Below are experts of layer 5 (counted from 0) of a mixture-of-experts language model. Rows are named router (the router's row for the expert), up (a neuron's input weights, with its number) and show model dimensions 0-127. Each number is 500 + 25 x the weight over its row's rms, rounded and kept within 0 to 999. Numbers have three digits each.
After each expert's rows: "gets" lists some tokens that make up at least twice as much of what it gets as of all text. This comes from a sample of Wikipedia text that the model never trained on. Tokens count by the router's weight.

# expert 7
router:525481527538500526501507506463501517519451482410498484520506474472545525490523486519492471522489507539536468520489441485483451507489492460486494508526515489518482496572488482504517492477502461544504537486508516510494534475513517500543477510493507486499528496465476496479489539546527467500477514503518507488459472504473483486492516500466485502511492470491490502500490536508511536565520
up46:527495504499519504518515481483505524484482495460502518500468490496488498530517477537535474559497517487545488518513499524470497511484523496525499553461472472477522510513473497514466505518506513518462521476522529487566503524489476487526524473452526470472479472477536462485507490538513460567484473485457534514523489543500492515491536472487544508534463463499519497498482510520513538501463
up47:507539499535477481502456458533479461552516489493481543496515435515558519498508487472465491473467515492552515522444455482467487480483494510493491500504507497516524480495537499493499498528457509519492493441523489492494514493535523489476470527512493551560498507472462489495486514517499469518526478463487460486499499519497482493519483508505505520478483518522521487513466485501522461538536
up48:509459459528479516494478526532538530525475458459502498502457514466529541482507538485487450482496500483514509505531475509493516489523531487512514518535506529489531542533503518518486521496494475463515499447507539502479522489503473521530496455492498519534501522471503501475461475505576446499485547510525457505518481528499533502501477490485519473527504506464484518478490509509542531502525
up49:469499506490507519481552493532492504543503478466531503466513530501515464545547506511520497517503515501510476527478530501454492477520472499491482517503529516490463527514543498514535475500497558534494500544524550516516479499496514498498466484490477540532521509465497491505442480494482460489488530507588509473493495550482479475539501515519494517485501516504500507473546462472512519515484
up50:512478523534454499494527503527472510473490488499473467515456485484563505490533447516495499484500502486517500511479498505445482518511486509530505520479508471480526532515532534514513508498495469527471503500479498471507485469516505488543447468506481475528514442482474507502475521533505459494444501462471493500493506507519512511559527461479501537486507506438517516502483450498483499502558
up51:551521539508488507538515569526501490512509514504529499548506549507505537476468469478521450495508486546476458485484471499503500528479472501487499482511522458508456478480474541480520491483504507466516519474496506515512509497521478468503483472442488507470564482463485525520504528488500526526477506509494455491536469498527469496494479516482510524505498479461516527502507502521487559478536
up52:502500563495504503489512520465471471546465457495527473538521466481493494475470491494535485542484503493460500475541510505492519499496488485545465523502496512479488512475495469457526441499509561540462521510483523526470514484509507484553519474456495523478498516553472493501541491510516450525521517545502483488473488490512528497483518504519496514503462526486490513542467510486520509486481
up53:494475530538501485551447509501495500494494565518468529571542515508492515463534510476490509522469480512497440514517454530501469506486506484495468524502509483519479519515522468511507459469493492500480530497529473467503504496470561527531471514513498516493475464473477505526479525502542512534501520511556507486448494540511495504524496496499480497473475485496458511514471526506488498520479
up54:429496480496490475511490482522508490514522512550490486509531468518489494515484496464491507518481517498484474533493452493519537537474499512535510473523498502521553540506498482483488499544520505475490477567485499514472487504499548485537482479498536476474491503554456550485424516484537480496506551489470487473505508455505469524520471473514500521505484502520485516503476510482492479496525
up55:482491523505504497477542482478526492505492495460484483480493431484531501527525485511509492515508546516502537518486504466478512489517538529461492504517453491529492546492487473520471511525438431504539506463527498513532471496515480495539487539499528494502548481499509504476484531539511496501510466484532475500510514532522471520500481484483536516532474480497494513509545447494553504537514
up56:500506547540491500446488510505509487509534504462473500500563490500487495511466498495496458531439507513479508553504504455523508500515506447472500492551538519485457516447430449460482474527484501520521538496506506541527466534495497510521495507492487510475485510480527457480482501517508482485494497509496513493518510488485468527514521471448501489512510517513505545496491518475534478509483
up57:578498503497497517508538523486547476471502501474487495517492496487500521539490502506519463494491453497532501561503500484520518499506491512503528486485514475511492498565515510558481494508507479493497532464465506502494495534495584521517531492502477532510545488496494516490527463530518466480542498517477481524453480544502435510517505484481494490459456504500500522503521533511510475518499
up58:518529481512547494502458498503558516542486493490507522525528487455480540525459512489515485493510486517555485448496465496481495530546475484482479486541495502508484504483494506496497453482495514508527462528484484478494480485472520494512440513514459482497460515477435483489503508535477459510505477489515526478523505506528524497538476492528486484509485499486500500497484526474487500409482
up59:465479492529519513492573465511501534472490506476537483528484493482496492496523471536507488508515503560534523540485461518468495506496484496486473512487492482453516434513512519499519460488490505484502484516534534541516487509509545496514532513519501468538502518519485454483421505487527533540506529461549496490511496512496498529465482488480515516495521453468517510532496500510507502518519
gets: " the", " and", " a", " The", ".", " that"

# expert 5
router:537479519516503566504513487480461539506469467521521497523451542511529526465483458538562487468487472500550496466513546500458482481466520526516462495499491461501522501481470505512504473499450492506483500505480480504494499490522500481535476505465473487481530538495472532522532471532498493533523505509507513485509499538478516546504531492497546490518453501469476515489486491488507537502491
up50:493458482513499492470496520492452510490492464519514500472495502506481480464533496509550486513472491490494531457479483522494478481484489486508523513538482483484499501450508506500492481559467452507458481514503479495509451506472456512530500525502479528457451539460472495516478503490495491468496507525484524509469518536524499536490511474485495470496513490476418525488471429480521485511530
up51:512486478495477449491501505519558512497494493515503509528532534468475483525517506516494518524490492496504509525517491530488531480494508478434497544505484465512520489511529516482500495472492469503510517534522538498496489487502502494528467498427495539500470507493474483516506434525493505520516506503505475488504465588476515531527479427532510494464506522506546498529474488477538531489504
up52:497501505520484503525500462495497492515501499538504505519500527435529519491524486481502509520475472470489498473493504527445490453512496494531465534504497502498435502508516462470487474459457493479488502473486498471550511510479498457514520525475522505522509516570462493498496508490471503521537517458510521537536496487522515531517547497509571498559492492471472507551508494515490510510500
up53:537499508485511516476505531438460507544480501500498491477520555437500513502526497483492485510470498517479498482504524521500469461496450507524550507555501519472492545523506500491490477494482515527463548507494515515547532495512497521500465470449467521496511531489473561520532520467494501495503517503482486504538510536483472451506491494478510495525480552523479525527486519528507510515516
up54:506469532502480498519463491478482525493514464503458460546481481462469506499486471508487540489474451542480460511462530501506480453483504464486538482462504467509477479489495475530488478491481500474483512503490478519503507496534496489529522461469488493463516548489435493517488528513529479524467520485549470495466490498505496522531505528441478504484476514493478462508510475504452485511533
up55:514508431467486524491495518479460499481476518528557479505512520540524504496512501469547457494504470482516537479496498488503505474511500509530481525481498481497450498510512490516483461499491522477495475472551560534527509512506542506520500504564494502455476541538508503480471521516540495451496496534462504517464505518516530546514456471512497519490487474497515485510502539483500504465505
up56:518428510497517486508456516486517555523540496501527489507492519558487477484489495487484489492455483536523475486464474501501491495537525506499511475523483521523489491507511443539518505515500497516492485515499434490521504484518490526493474490437471491483479487498509532488497503494523493496505482486477513535515500562505502545472523445494537472507438481505487502502507553464519489475457
up57:465450533519471505446517535499486484527489455530493530511496516498518568478530484521477492477491501474505537492538515463531530469497485512484525487536476482486500498510486492489478475465456498496519498474495477491494505488527547499488525497530504452519476546535496497465510494499482461496534468513463473512495503548562505522537499505527501530492556524501479511530483501488543496475513
up58:539512509511526559463487482501515537512498487496497452445521507495531497506549488529520515526529498488537500490536523512495532501493535495472512481502518483472446511521480482457483462495496517483576498491499538509535489501510467537506533473456531518483493508487527554496519550493487494511530530515494510501503513486458470482515521479527538511512514486482522513547486482477475499513452
up59:479491486536507495508506527529481493487487488478518490520499522522508547527481486523478496532451502550467486497498486475481475501508512483506489544459511515486491479478450516522503544496439423500539546482499512487515521516571512467541487477451522472498521504464494500455508473522497526492503509510511485462484510520515501483514497495482518553500489453480518525468503502504505540494546
up60:522470521499513517514535510517511497501470495511567476511521498483503537489506465504537467505499472502522465438473546515507501487503540532501486528504526487465478522488485475492490459520512544499503512520520497477479439520507496480539521510452526526499509483511462536520522503479495493503510545526493512512503480507551474516449535532460521523522456509459514493544498496477539468505468
up61:536442508466487497509469485485521530525480512483485485475468487509507514492442494492499499543514454483489562491466506502493487503477506534521480494545439495511487543542504488516493494479486471500476500490544457520522517495511517509516486512537489513470506531511505470474483482551443507551455507519539492507518477523496514525448475474456460511507484494494475496514542488481519478495492
up62:536485549514536533519550452500514527537505498526503535485557521469464522470466521512509476483466484493483480490527483475491507489508487483496476481523548506481508502543491487504458473479450456511475516531484465503485489497496530493529509526533486484537489491522519494491502508513499498481513484521466469553551509483460483533527502504567491504491482502475503469517544552484494495500509
up63:530499509484548510498516456533506502509485498472508500479478524496576491541490494490463493530524479486527491505517489497520476491528532512483503542517462481507484455487493524509482480510445507471488467459546495478551485520520515482493550532516488483480523478523498509483475495516450525527511485552472490475553508544471501505499496479544503464537458462477519500475505496483505486530479
gets: " in", "ed", " on", "9", "0", "8"

# expert 6
router:556513512436453487542469495484519481503527483509515522498497505492499503521511478509453508528469451458481495502471478488533532480463494485484507494530484470465499500517514503472527498478490521480477480477543506551490486477527481489499483461539495512524499511485535512552477504532512505553508529493512473543466529481485459495474476487548499500509474488491489477514470501484571518494468
up46:488514462495514486456519484494508508480518505480526512477504529493499511513504512535507540536578496520525485515499526547520517449523469485474524501489480480498506465451529492459496507471488488486499521504546486490488496484527502485510488470473483509494558476453499471521496494545512464527477472482499460537538454499519520497524531523486439508480542501483532473508468452505498530497502
up47:532533485493477504483443502490466498497543492484464478475462495514530455523495479495532548476519526456502467482486461547503473472480485488522519491524469459531504485437515481506497532527471493511499516486509492483523484519508512550502488495522515514489503480467517521508470518536505486516489524474458498530447500481537466543498499474506510485512532473456492481507463494492560518533500
up48:487518472494490514518518489489479495518526515474502491451466513471528482518453502483475480512501479484524514506511494512539468528522520473521447542484537468530462516528517506493508491501504521507557492510472521498477549500484511521489498510508499492530465481517522501511467523523513464542524519479537450484502528467519521520523484484485438482516442533518436460533468473504513513502470
up49:471508513444532497493493468538530493475502463460491530545508493474495471526493513541483548514482434555460473478488487523537545499535512523488518484527544460457501492504520521485530485484497518519486453496500500514476459507529534483498497473512524458529496526505501515495444506503529523510505470523516514499528491501515502499456496466490531470529497531491499475501532494471487493532484
up50:555506522493471501474481463495489523490502553500457476517479474477491532508486509512470490487463485494494510469491486517494496490476507487483526525526498431478517523494520497522493482552520488494473457503497513508498483480541509518465504441523514472450516478469534537543499515503518466564520469458520499521530513455510524519501483480510508485516471465498502531480516488510549495557482
up51:530492568485492491472524511508529556514519493517488505480464509488488513475449519497476456493561483512489487522472507491555522516460534473463510486545532476504488508481495472491506494517527538510520513497488506526504486516532539490537475513495544459515512518529505462482487516569460496533510522508505520517515497492476517485481534510510516503537534488488519483504499527477525560472523
up52:501452501498505479457454497499488506545500465495474526495508579528506516543543510490522476526486479475497485475536479489511522444506512433530498521498502496450491507508483491521519510501499499461482509460522525495481525529481516491513489460486519460555512537514538516504506479479491517518488524487505517478493536481519492528452540520484485476519480486477482491521452473464515472523515
up53:490530481479464494459506493482462487515515485428524504485530513500508449499509487545525498504522489449508471477498499500480485473472485492488518484512534463466511497500491507501491506460493541515530490524459504540476489507517480524481457510498500527502511465505473530546485500492493508498521543461484448486466506472499495517511466507492484501481477475482497534509473496526577481580472
up54:523531505496490464496468509512525517469495558530510471479527513545510513529438501496505542479468467502525529502500459522467507516543493526488499534488569531515484473514529505469514469517502498470463464483445496487494503488509489504473529490528524550530509507544483516556496480481537473529476507525479495500504530475507473508510460511496511488480469491454468509496481528490513500505527
up55:494486504487456468535464549520465517479485477519500537494496468533517503517494465484484509566482526453480524503538488485534502473494471472495489514505495493484494466529534495468486514499478521499467484506509504466509509482488516521523481467508489520520485502519492531518466493552490513476514497499469510553529528479500555553487516495462498492537471479507482528533501524507488533459420
up56:486519505512509508566506519444509472540512500497502491523515478494476499539523445487559501509513467521500520479497509526570537507485536490492489509526449508505487500475508496510511503490520523487496483453505518510499498490557523493473481478477532499539519505480470505474489530539518472529458495486545493484505542482461521536500472532519482515484517519493499468514488457501486492439458
up57:554492532559498465544485497494506485527504507480523538514511517547518540478473458501499481518474485488485483516454488495518476490440500480495483514528514475461481454490488489497535482562478534492548509499485523527493494502532484457507471504523475524479502485447514532506486521532502516473491517480527528482505549467486459531532522458509477477488493486470473475502518530493494494515490
up58:504487477521466503517467513504555515539489484493492494486525510546466499497493507492510491513478453475496482514494483489521524498487541505509512494512466505527478523528480458512517488506517485473520487491570513514496478498512488532460550537517480535509511483479475482534486491518550518534517551530513536501491514531505446526454489519514519580498481497512481485552509484441502509513517
up59:505516503518502501497458503503511540522482441465506482539496528561519519519482462500518544481464481460488511551516487470526489536488473480442521510497518503462526489478536513486504553475482511533484507508492499511529478529483478442472502457474512520479482512476505499490480495532473462502494518456507471478512479513490467501469489508490493524496483529508509496520496468452547515504443
gets: "|", "-", "\n", " |\n", " the", " |"

# expert 1
router:498476544500515488532480534475502534520488503521490486531510511479488506462496507513487459493489455480523515531490524559460507480510506474505466508521494513482492488502489553508459467475496493499528510512459530533497474484526490511503480463487529495479525494494456475468509544543521476501486489514448520502523518484428516532522510535482527573480467487518504496474499464486535505527465
up99:471512511554495487522467507542525491480490488464537463518472479438500533526486463489493478523482514510478470527502518462524518529486499469479494537458487537519523481492544493499518451485505534502508495525486453503503531473480492492509465476464511459501539514460481485525506471499490483488514531444524540474507506452531507496495518514526479506515502525464465502465495513480509530537467
up100:523565461501511504491482481515536530488492509506544462499476477524476506516501458513514444451472478497456554502493484476464495537507522535543520497563514483480505490500542518513475499525464530537516526477506484497477505513542509550485505489503500496510527487480513505525526485556458490522534504521470536487482510486485476466507489500486551483524490511484502472469524513506534502485484
up101:485494522517557484501575487537521517535478538549512499502476517493556495492467511544477483494506445451525478522499515502499520498529519490487524490492509486520522510489529491520463475501485471481558489514510504505505497454481456519550514536489496491487510476485532482500524560517529510485497514502474512512507529532481513525511508532500506465440509511496514542482487473494516523538532
up102:518495497509505512505547471481495532523497494506493511557499508556480464526479502495508509502499524487512496509501512479523458513481488476548424485511492492479510527487478508508478413493480499485533480512506526524508458537491494472500480509473485510487513533483477471473494508604494483507487464470520509516522521467463480459519464490478527526474497490510498524518487475502526511489477
up103:498493509540476487521496478507511505531476497545493509499513512483534521470479493494496456516484528501542481475463551475470519493527501464489497506497540504478508504496492472474468484505507506494507498476526516505497479411460455475533472508488487479536543480527504481476504515488542486507484518531496541494532494524480474567535534493443519486484470482487518505470496455502467522543500
up104:527489489488505507539536487506494520479500523480541512506503470538462518463475489540485541484486499537522525539543551541495479467494469507519478546459508516495500508474498498511544439481505500525516519490497526501540506511507535494514518515534538509503523501482461497514499493532509523527462505506509480535543540491465516531504531497535508519517507502547528516519479478485500549484563
up105:517507509473530471532452491490556522480528471495506510512502452508489511515480516509478533473501483536542486491505546522489469527517500512463499491527504519494481473570495507473516487489499496494526544474497517516474482498472583524527564473459534529500443486507473504451475484496488474466479497527506519497512510528522469513475482485485539471540507500506503514504495513518522492520490
up106:567489514479462533538525496528493481549519519522460493486517498488538510505516481491469461521521474482509493550445540468481459488565460479509522526520511506501526485500468492489484482484431496532516558474534532528494466506478519474491510450503515469511522467510498494493486513493490492496497500487507507490545508492500472534507512504511527479490498492491488507473467501515454458516492
up107:520507528508460446503506495540552526498475527490488486511550507500519527498524502482533478497529508519477528515527545496461473489492532457536488474518505480518517504529536496471485499563520505466487524482530500493479491489545472505491475488481505474463479468514551498525469520490468532502499503498501497501534512524492507550497484485529496519469472531486440463454516502488522500539547
up108:512521487495520447523435511521513554469473502485554464492469513478477494503545459489501541513482499485527510509494498533482496520474501541510528510496527511466482465497520515493542504547515455525485491502501453500503486500512478455490502481485515478482489497468494451483526477498534482515513450464482544460461491485548460498502505522480509490480482509497488531462481496499544530488526
up109:485510566543455511496498544478505511493468487473536489463546516525510489491531466496491475463530515525474511465466472533442438491498506508470468507473482478521474514467459532502539517457493492475523521499531480494501490493516497504502527499443500484508509494509458529494489522497510445514451485488480494471514479484502512513457488486476517503486538494482563497503503511488510486498475
up110:475513538491567493493470504476490524492502483460450556512500514565505504462535524513500481459466504498539498489496460542505531485547516468541479509514509495459499480469451520460501507470502514518491454531480524453495504525480528528514502506501495493480508484482467505514521496472516489489494513465487508475535481479494456502496504514479516534479508479488467485496473457513515512476552
up111:492502482549547495493532473467503493513482481516495505467536551455501480534508535498498509522468515501504532515480484556445494506505481524480523540489488527498514480468492519543515537517461479520492502527513489494516517458502487470520474494536521493499450551477512492484492530515533433491490489505492498501517466467517507485524471522555542506481483557496483484471524503475513519470485
up112:526480481465520446522473504537528517544488474513492507503508506483497481415528487525502505505471529503461484515467470499502485453500480506455483505493506520493494503470537460428474497492531474526508515517522473510532484486490485491462512503466516457506510486494495503463508512525521502490554526505496511501501500510461528519556540497526472478504512520519495505559478513503548463487489
gets: " B", " S", " M", " G", " H", " C"

# expert 3
router:497493501510476534555496516493502473481528480503487492544471475498493506510496526484520474491486500512519458495501535564491514494496444453464531524479496512516490459523497491435454469453513491524511507480516534485456524491516497494500463429459493510486447533531468502508508484501477507528437505501493515480530493498490497480509483548512473545502482477465491509505507517478480513504505
up46:523473504484516475569486551526491526487511472516473522516447459469556499503531524529514476534497495489511480497468536503474538531502489548494498483537501517514516502540486478520507487473538505526504516485533521507468494481475520518504499485501466517528437462514478493484522483519510510486489456525437491542478494516523489492485550473526490543490511493478529492480487487479491524471483
up47:524501467445492496484447487501488474512480443498450509494487511459498524458516493504491475487499497490533454510538502530477491487519506523502537485512523471501512505496506500425477533500516498514489498478475493482477528529507484527508479483488502519494462548555504552545501499516477483501466498503480482487523514511514525472461499490503506542468498535489485458465482503481493454489574
up48:528513475518482503481476527452514471516476481489520490473505451522512470505500487479539495486505446508517528542480483542471502472485465484507513505486500544485497522482527503452435467482520516476509490498494473526524486508473519501517496476481491515513553516499435495491510547486517473495552518449461498522497501515550479518479503525502505486498483503473516547494495498486464480513568
up49:459506473518497493472527476494542484528475508499450476492476463506543474483482519469499501495480514525507485490487484491494508488528548467502490523504535498505552514524511504447486452481494504478486499505504459523477518530506483483526473492496474482484469454521476536525529474455494467500490511492484511512478522449484579517441506477525482536505456517510485540496476454494470515499498
up50:461526495505490485470483480526534516529519507525497489491467487519519464528537481520514471513483527461507514483471524454477445511475473484464472555450502512494505530440524506516504515484509469468521511469477501522448521527498503474521461459464483465490493515491527468551505454496497505488489492485448479495473509485481505488516509529548454525472516489507468518502500516519487523528493
up51:498503527506497508507475474436508522475491506495539462537502541498465497457528466476522504450478513549534491488541516547517516533499457475477526527473499475478531499451483470480485469519501490528517465472486476482492519526481497503534468506464544507448501510496485512505515491466518466509528515468492539520520527492480535534484499516521488502485481465489497540496533523472476518465508
up52:548510541514509500539498540486494479502512486549498492523503487538492550564505473483527483508475550519509518466534506495474516527495474432477479519513485480524518451543536467517472482478486497461483516477467505499500498513513461533523449518499520495482479484526499495492477506498474533503505485487493500560467494513482496502526547500510494486482503485479488543476519457480538496540510
up53:495508484509506460496507502464513522517516501497505492538533491458536538539508493479514471494499522517515492460509510487498539538472477474506466477483478504452508483518513550486484519523526525481493491481515536497463515493488487509534473501525504480484488501553480484527508504504441562477507498496497484557505484481509516522501553475536483487541498472484486503516496508477484548589543
up54:521511433539492514502506532530494501478509507491489532501498515501506484510497468492531507513496540477524442516474523485511453494491467529500523542506511478511495493517540539492502494493514497533468494480517528522478535495479546495510488468500477517487480500528567489554468517516496541536470503538505554478496488501495460505477526564529501525511500469476551512465541483493525507473510
up55:431500528485513510501479534537527514524509480498470496527504482474517476488514513505497479493447479529504547493500479480464486490520489491532573519504502577525549485497532497480495494523466484488520522433474505508496528509484539505513440474485456504512517491477473495510484512485504483494504492498522512510491493527459471478478468460522501531535477490501492459492545509501478533488528
up56:519484488483485523512512480500507504549503492485503503511516490489490526528502524458529444478505443480503504542466491523495423489501482527516503536524532497477494466544504482504497503485532498463547477525514493529498506461519452509463495461507537478549471503551512475529468505468465489505466519468465500510511472511525479472480499514548533510516494465499521498490546537486489480509501
up57:538476509520503482468419535484455534460477510482518460534487494472512483537483520465508503487492514490505497461499508480454486489505501496491472511554529529501524466477471477495545482482479521518447450505510476497517460499515503486490539495488514526462482501478493505504493499512508530501501513505495494525524520547522509477507519544529527478442503494473492547536545480478538519492494
up58:524540558499522523471480491510497523505462461489497451542562510475539512507510499464518480494488493484484475441492492499460507505513483455490480520524450517500489475495520498452488476474511517502514501544517473518468533493512500497470504469476463535517475503500524529488501477495540479482471530481508525453524516521498493467515463496492498513480532471456491476473457456455516505504498
up59:483528454576527503554455532505528499510531492537523486478489483475486501476514481481510474512472505509513495477479546540502511499488480520513487516511518484507444477500510481525491535460444481559487507471541469494456541503498495489511502483500503512507477492530476495538470498489528505439493510487460480524520462539516495488510558482497501502521535504474505495470509494472510481508532
gets: " ", "1", "2", "0", " (", "3"

# expert 2
router:494518507517512538523537500473494486423536426463525509513455532478508522507446496506514471489482497544521540544480514533498499467501493536525436532487489502476508453497473466507510495501517524486463478486484488474500521487513510499513433525475466475501496451478481484467452536504516521520485473505492505492502539483484493493478492507486482513517496483484472520529484491500510494514517
up20:502508495506511579516511468445533498507517468473490511534513480473489490545471512520504496470481485509511533509512502532523526487505473479515490470523501485487453507499511505510488534520507551496496484505486502452534477512520469529522484482466477495514489526509498477478493525499506557555495515506478465505431488516525503504524447481484510465477488474542455526522471486529502451505540
up21:464468506481457496520546494473525497498526475460483516466510511483545503510449532509514461532493471506525502501513501535508480505562514527469509503497486476475503489479513504506513526457496484514471516503508514473480529441510516513521509535528445500493469472508508465540443477460478505480498532477492468509514523512462487507502538528505540513539485479508531505528488448470486523538512
up22:558481512475470511515508519491514467502527497513532462502460487484527547462484442465499498543551484509467488508474513546496463504521499514462548493490475478485494496502499529511496506478453482528485538513512487469523476490501514514512527537501520451533522482477484507508460519495449459435519512481473506479488482465464483522501494490518518464514498499500496473496453466494486495531494
up23:499513537448505492485518540496492481460561559513487490527486516477532471503480527548519500500503515512519494487508509541526506493486524541464493506534523481502456466499506496490483499532491485467497477521485544496509479538504503451494539535498489514501516538531461539496443503480506528497464483480495444497509487484562489491453469483500463509534520490477511490494520507519510535475516
up24:490500521524495536500504507491531500524458521449497515508479543440536526484506564488512496531525512546496489550491468548462485488543497534504505472496490503506512528467478524553473513510543501456488505523488525526452475505487498517534492498522509518470476494516536509486481529494469484511484504486491515559490462539506482509520514494510535478478515558464480497530501472493521503495507
up25:450496521468524518475524500517492508502550518478433543526562501506511541509497536524512453464490500542503497495540488521535513496483498473500541527502483484475461522529514498468529492499482524485495498502491454459525468501527520441478487533487497498496536519518506512478488520497472524558471511481516491522493494534495524489482488501550493493446487481488460482507517517509510480530529
up26:482454535455476533532506504496476494546549526497446493556521466500517483479502458490503529480524463479540535492538503545493545471509489505518450507526523490483482467532518526493487500537494540520516520522502516456535507515505536481448505485509448464531552471518508500496476496494482472527480498506527493501503491498485505525474461511497498509515480495496491506507540516475521471481509
up27:497501525489440511440500525496481479483491454511509481488505477501528465486495512485523475490510450500490505495530509495490516507500494564563476520463508525462449508498536475556474493521514521485468475487496541485480509513483535517514493501466500480463511470482505550465503472510492452509470430486496483506479499490538496489507522531505493512460493507466501486456499538466523506483502
up28:532510574487482480486475516527546473514502542488513475502482546506444502465485503534505512502467517533478490528491488532502502512481497521475498530431475484538453480483493521496500526457469506487486506475462512499436526464496521498479515547499476488484498475501518537482462519464491507500481506522495465504498496540485484457488481511520493451456484525483490484494495502455512489526498
up29:507487504491542519533523528484527499522506520518538520434446472530496475511466488477474507490488507509474488495471508509518450504512514523507468498507492518483458514509475542454536512482481493465520477529484436488486482527488465493490507519497526513508549497488514483465477531526504461465481499502478490477495456506440485491474489477527478520483509481469486461489529507490524565468473
up30:478557499464491524469478462507477524495493495505506476501499477487493518479482481506568493486500507489507482557468446490470493529514507492505456495512516505508484505525499477473522513492471514503512523516453437491470477531475504460502547490470534520515438491483521495499506507484474500540488516528503471469520559509528529505545509519476517490505516501558479513478507466518458504520460
up31:504504539495511523498501513488553487510472521478521512503478494513511526470443477518495548471460501516514488539502512511553498470508486500508468501475460457504475466464520527487487477492485480506488510485475532481506492450499515533519513510523469505482483462469523536461474521506488508528482550493473477531499504491478479425550499504505479433533474498475497497524494474492543478507529
up32:482494487539459504503509511463468508485529522480457502479485502462450509546446519477466461504505502489555536530465468488445477496526494532464488478504466510514498480471500524516512482486534494463460510532495514499508463483516545509511477505503519477483471534491469502508494494514450493469478487493530483492517513551515536546476474538536499492482505506500511523483533506491533497453480
up33:522541476530522509530511507454489539473514512518519494471524476465494499538490514518488484527445492494528506506488446497523502513451480494497503531482526507492525516525530446519501495513499497499463538492496494521491542521476564494527474492508488507505505487495566482506466520508476471522500502489490533445524488460525494480489442465458503534450490487510474515506530497492529486548495
gets: "s", "ers", "es", "ation", "%", "ies"

# expert 0
router:476519522512478560490562503442485499443473499476486580494470523496566507519515506540507475458489480544529478477463481494515451464516466515509494491508480466518493474529504517535509498486489494512508522471476485504509535506511516532480480517458502494497464505517488503524500503498542502496508511513493521510489462518498489500462509489536481489517482517514473536525460512512507552516525
up20:494454463483499484498487527495526541492522514515494560542462485450478492499544536571479532526529513494541493493509475530507514490490505496442472468532500517506536487554535505466493499545546480467492476484509520507482451492489472473480469488501480539504483532469479504493473507485508496499496507487472508523502458485479497469478513514478524508527463529522486476483483471498509479469496
up21:531527505534465476498509515503537524543481486475517477489480539539492507486531473461485444514516516540501524497481464527537461444506510496514489523533445457547485512547527517510535498520448497463484528517502501459459486496502495520487473490500498508478520498516507497529523543510489488524482489481483514566490503534481477488504536523478500487500482525514483524503477506508536532458485
up22:510508510516484494494505455552516503503448528535511454529511486554536499491528540538471490544494540459515457531510519529525510497495505545511505520495535495536516501553489497497504491530503484511509473467574529540493471496493518506507520532481526485478524501513500551504495520480539500490476505493510476505471460502468513511511455545488524513552507520519488515470495497472506489473494
up23:526513507503500478527597475491479506497484501539464460518521514514532463528484485499445472482465494520543444483499510520547528509460497527501470499525470472495495512473506492499509482496517492502532480484492477545478483516464559531482484500504513513499534531532502479494534514519513531486470500511511509522482488538512440502517486532485485499512526493471492463496507470490483546487466
up24:508489498471514550532533499485532509502488521492476498498477455524523459506493468518560520527492536497453468519488502488511496459502502454511494465500516484485539543460485551498502535535467518491552485478494454529474472518473533545487523491482508489465493533492517488467507480475505482474523555522485499475516513487472462475500493476521492512513473509540492545489509524515518523464496
up25:479469554533510500474529498452509471453525515515495544496507489506504505495474509511510488519510460526484468473468474518482485527543463465425486482500514504515539508505515506520497476470503485497479508466474524514444507534483491463492491545460513472547509514498498505495485496520486482527530480535525448489511473453463517455471533523538459494516486482482512509481528488497512494472506
up26:446512482490561489511514510464506509492516513493506499501488493519507486533528500474498506442471532483509477460489493529508499493508450486501464478542499469478495493484510511475503493499484523488488509492499482486496522496496533498491464468479486469518525474534492501461515492532492487468460535504485504523495566494544475463475524518518469540495543548502473541477493574497507572481497
up27:464489508549519485470471521488510523476520557499549502482530550487499543499470504527461501502504493488539536484522491474525460520486497526489460511488508490509464511497494514493446473479517517477513521464528511465517502485527536517543533534461509466496501498545508506506529515510470454560529498493526550488540496496482515478527497527514539532506486465523467501494470500486507525505484
up28:450528504525510497515477515515506525491481494494463548508522527487518517520507521499482498503467508536497521432478528525525495522460511507476503467543527512532497503495466500550496459475517510454461510488483537436508537469473487498498478530529480474504476493515455548505497539477494479572460498500496496479520489517469479495511501479542512478489511462534480516505520499477531476510490
up29:446460513507536487464527498537483466507511500463468480483524463506508441500487492499524462504478488475535461505522514535504488499540472503538455509476509528494485514512465528494518500499503523484510461514529490473507471495486496512468455495519491462472503494524497492486515540549504542533525527510514522520509518521462495486556500524494500466527500521539535481485447460501484492452473
up30:502474542526473505521521482451476521511496552562488505512477484497496488487544471494464471469475484498492497464518486537499445487476511489520476457493481530520462502523496492505450486493520504503499558461533439465513509489497512525499494511514471488485471496537509462452520492490541493514496510523498523490492479473506542513520453526524520518467539465533508500498511488458507488511474
up31:458491505528491510523507528459515512458471515513500504482491480551494504496530499516486512504449546532491503514485481529470498502485580505511447504488484491489506524498513563531511482517473476502517540528536459504506541437513496524494508471518508479489490541498535477494512515473531483503498473471492473535485471534501509459520505454512491475469474483541524502460511494488503450504502
up32:466491503474498502525501467478515497518451493520503528466441487480482530525532526513490457493497487458468488507430535466509518540485487491513451477481498483475491494480539508495494481451517485481497498491501507475415523522516492485508496516476462495478473525491525498555467495495525495470568478511476503497521525474527560524486504535514494489491503482534512500487504492519522518494498
up33:467504524523533505500504490475503506500522515477501499496472477504540509491501487489494529432467504433512482479464514530486578522542501510481509495500492458510467503505526535494489487510530456467549482470495500539518520457534524550502513465477505492494511513525503495554513494463521482510526500467488526530458492527513491535497444486502499477513471502499506483469480505545501469517532
gets: ",", "a", "i", "o", "ia", "an"